config.yaml
num_hidden_layers: 8
d_shared_expert: 128
router_score: "sigmoid"
routed_scale: 1.0
shared_expert_gate: true
schedule: "wsd"
batch_tokens: 131072
train_tokens: 575100000
Below are experts of layer 5 (counted from 0) of a mixture-of-experts language model. Rows are named router (the router's row for the expert), gate (a neuron's input weights, with its number), up (a neuron's input weights, with its number) and show model dimensions 0-159. Each number is 500 + 40 x the weight over its row's rms, rounded and kept within 0 to 999. Numbers have three digits each.
Before each expert's rows: a language model's description of what the expert responds to. This comes from a sample of Wikipedia text that the model never trained on.

# expert 35
It responds to: Word-stem middles. Middle stem pieces of Latinate words right after a prefix, awaiting suffixes like -ation or -ment, such as in-equ-ality, ex-erc-ise, con-greg-ation.
router:483525540492443475507512496463429423562476555526537481470481518555512503572511468516486478520454499511531476472533524538464489625515448509502492556517479550533503450475518553558503548523488559492453503526491457540486423487476480551499511497434515528500482470524438533533572410457488501546553456502569519475507561492536480530570402561491519543495534457454502452488569506592497518547456485487425459535548440563455470414548468492460490456462461471454542499462479523493459571505496487
gate1:516511538480522496521491566482349497499430477484499499469503487526548517517561524508479394373466457472603461440497497561530479544492515442527501504474512525482449477485503593545422488565485511535509525509498458536478495516453502556492478529532577531536543493477475448526495511488489498531535472521518528457476528470499449515513487483454451531516552465485473520513505489470471520511449449439528478456507508552482609485523535417469521505470507532480450451392430507489484463570541534
up1:541453469517533432546415478530559474473477454493464574552473555449486546466453488515498466488499566498546494487432473518445474462473512490564476504492514469544449482534451566456551543458495537490437502553491432464457432489497505486458423467469533576511594535440489486515601496454457478523418442472478480534522484468493530515503594491537523469505509518511507521496495523529531523520487436432474560534411567508458456488516433515510548562509475463520529529418525463460506521536523472
gate2:494503558541463481528513517551483441523483516480474521478440514431572532487471474503489498479470510496593483513522582475464488496506445551494553468474475561514471504529546428564559523521519575459453478507523446485500480558487497529499504519505490482462571527495458539519480420431481496501588467501533517521500540568553469454456378534468427451488560555459462459418483466595535496455493454450538485533484526506468512426544468572577481413491497487507480519485512532479516510423509496
up2:469463496501477520531490529482448519467502502536452516477514435544505517519526507565464526503510452481478485537432498527507529390457466490500481524498507435487513556495424470451512521542514480536508418506596533464498443451498459468497538505496514454514467496543520530487529581589465489499538496468470468540453405516497554470553506497460556472533494487516550527517481543424573597587422515489507529458557531404537442538539473444475581557511481478504522492521447456528518472492597492

# expert 36
It responds to: ISBN and sub prefixes. ISBN 978 prefixes, number pieces in catalog tables, and prefixes like sub, non, micro starting technical words.
router:485467503527522515501543481508492521528470576462568466544558451508489553467472450515479556519467518505519484529503473492465504527543510543442519524472439519482502471514525509536574510475531459487464432516474453521440489432430469529511468525501505440526505491559436493498519562433496551460582497558556545526499536476584483453550392555510510529558421509487547507551518450605421395479508479476450511512491442474541450506520511475456457479532458474420493471483442570505510534519441512
gate1:510477531582496559554479501504555509487481591585523449499532464523514474523512470506443555596510491518513512487569483410454450495483576464472489511502448520505511501560480520458458470566544510498449507522539481446523469494384509460568458537513555485430522432525430519500526524476533517486486517496572519554524541532527423496531460579504491488467445567547470447520526556494479502492504488550524511458505452480547492552412575414517524485518474494506480461492452531515465451551471538
up1:497516514542473532498566528493572536454484550539478475548511487537574502525501512489508531495491509526518534560528514448458478428439467498468490523513516545467532477553477525410511507535502462462499506555589547512490428530456533455424403528488460515489505508449489539546575466513461530489488538481547465545441522460481491492574449545511433491420506523487485472486540597427458462445490547463529615503542429544558474509391501472513509508460503521521527431502470542488478512450508536
gate2:544541523511497477586495500438479464521489444527506464562523459451449438471431455440471464492458496439593464534410515547524524462546539459469466541491506481511461512575461540517474467437496540544483510480478469525510592466492499560534535473479506512483500475547435485533488511462471476427484448571510530512520526433543524558515543509564517466608500467449528508477519424485442488461473549413469528475503459434505481527565491475470490511470482420527483546455524470530471537533570458
up2:541494472428468491488500547481473506490503556501532461475451498513501518397492534544489625538487498482445442436544449487454529527544454488442528502527525566392502468444515448518533470494450561430510571479457533488454534532526518530485479517417473476500509559537541518567513505510558510508537544466427492527556523548469470460469491476448518543460513548567567516490518613530501540503511498526475497518523553538549554430464521484457509492457486451492460520540530489481494441594519493

# expert 57
It responds to: Temporal prepositions. Prepositions opening time phrases in historical narrative, such as after, during, until, before, despite, and of in end of the year.
router:480466516488479495501523493462462425471483536465525419566500462539502551463443501524528578517448551487514506468519548469491447530493512503512485582501520528502516468494493549509498555497463449489522458553541446549397497404468478540548451517479448487486528443521498537456471524493536522502518436550510522508503540358536422471520511537413469529521446511489477582509532479497514510538525474461372514554470509577540409506479464448529478490517487435449503525498512485547499525475476554
gate1:424462517495517485447500514493506411508448479521419517548516525494566535503507540554482507556511470495467516519649449558506486426561483509488499543450520504511497554516457473542525456457485554466486527517547476496481502483448500519472429490483456506436524538516482538546493475534461484430567480487544480512466516465497486423461484550501495435585572509516457477436461518461552513546449498398403535462467473448538421480476466532437552463511533503473448487550521548485517527494498514
up1:508503475477577522573580471520445579462554579550526443476593499530453467471510387438495495488506537478552460475387517477513521528480468502483502494512533568447465442472542538453463501546526503508587524509469533569509503540554499471506543501505498493524565522493508469491495531498470527564379433495470496469466503555448479523516509471514521567446415464519526537545519575506439506492563521582534495538524493514478567499538505496537502508523484555511519447465511511528502457504517468
gate2:503530538515481485442536451496460503547444535423456453553544504468496504473580496495424428503535467530506521522389503472456489535471502486453459498495453546465507515433500475519533483460502517445510542546561456477557474520539535501478464564517460443546545502522525511474535479520443539443460536540505500469435453566552514512476511462497510408476558501465475515514570599488464512574509520537465517488507539597432487464540570518484516398559552495461517529528472499498572543512551499
up2:528483493522484471425518498513483440461422531428491449505544462512446456520547494510505461516463493464501495550404476523438518554473513497486533511496446510523509484470546460520524501482462438445527479507561495492542512464544508466525426579478472457503562499471520458438578511528475464454416562524569502523461469502484542532509441450477449464511575518412517479476593505409432509504536523504459517483494552572437485454500567512499481441486584457475520497511516438516519561496579485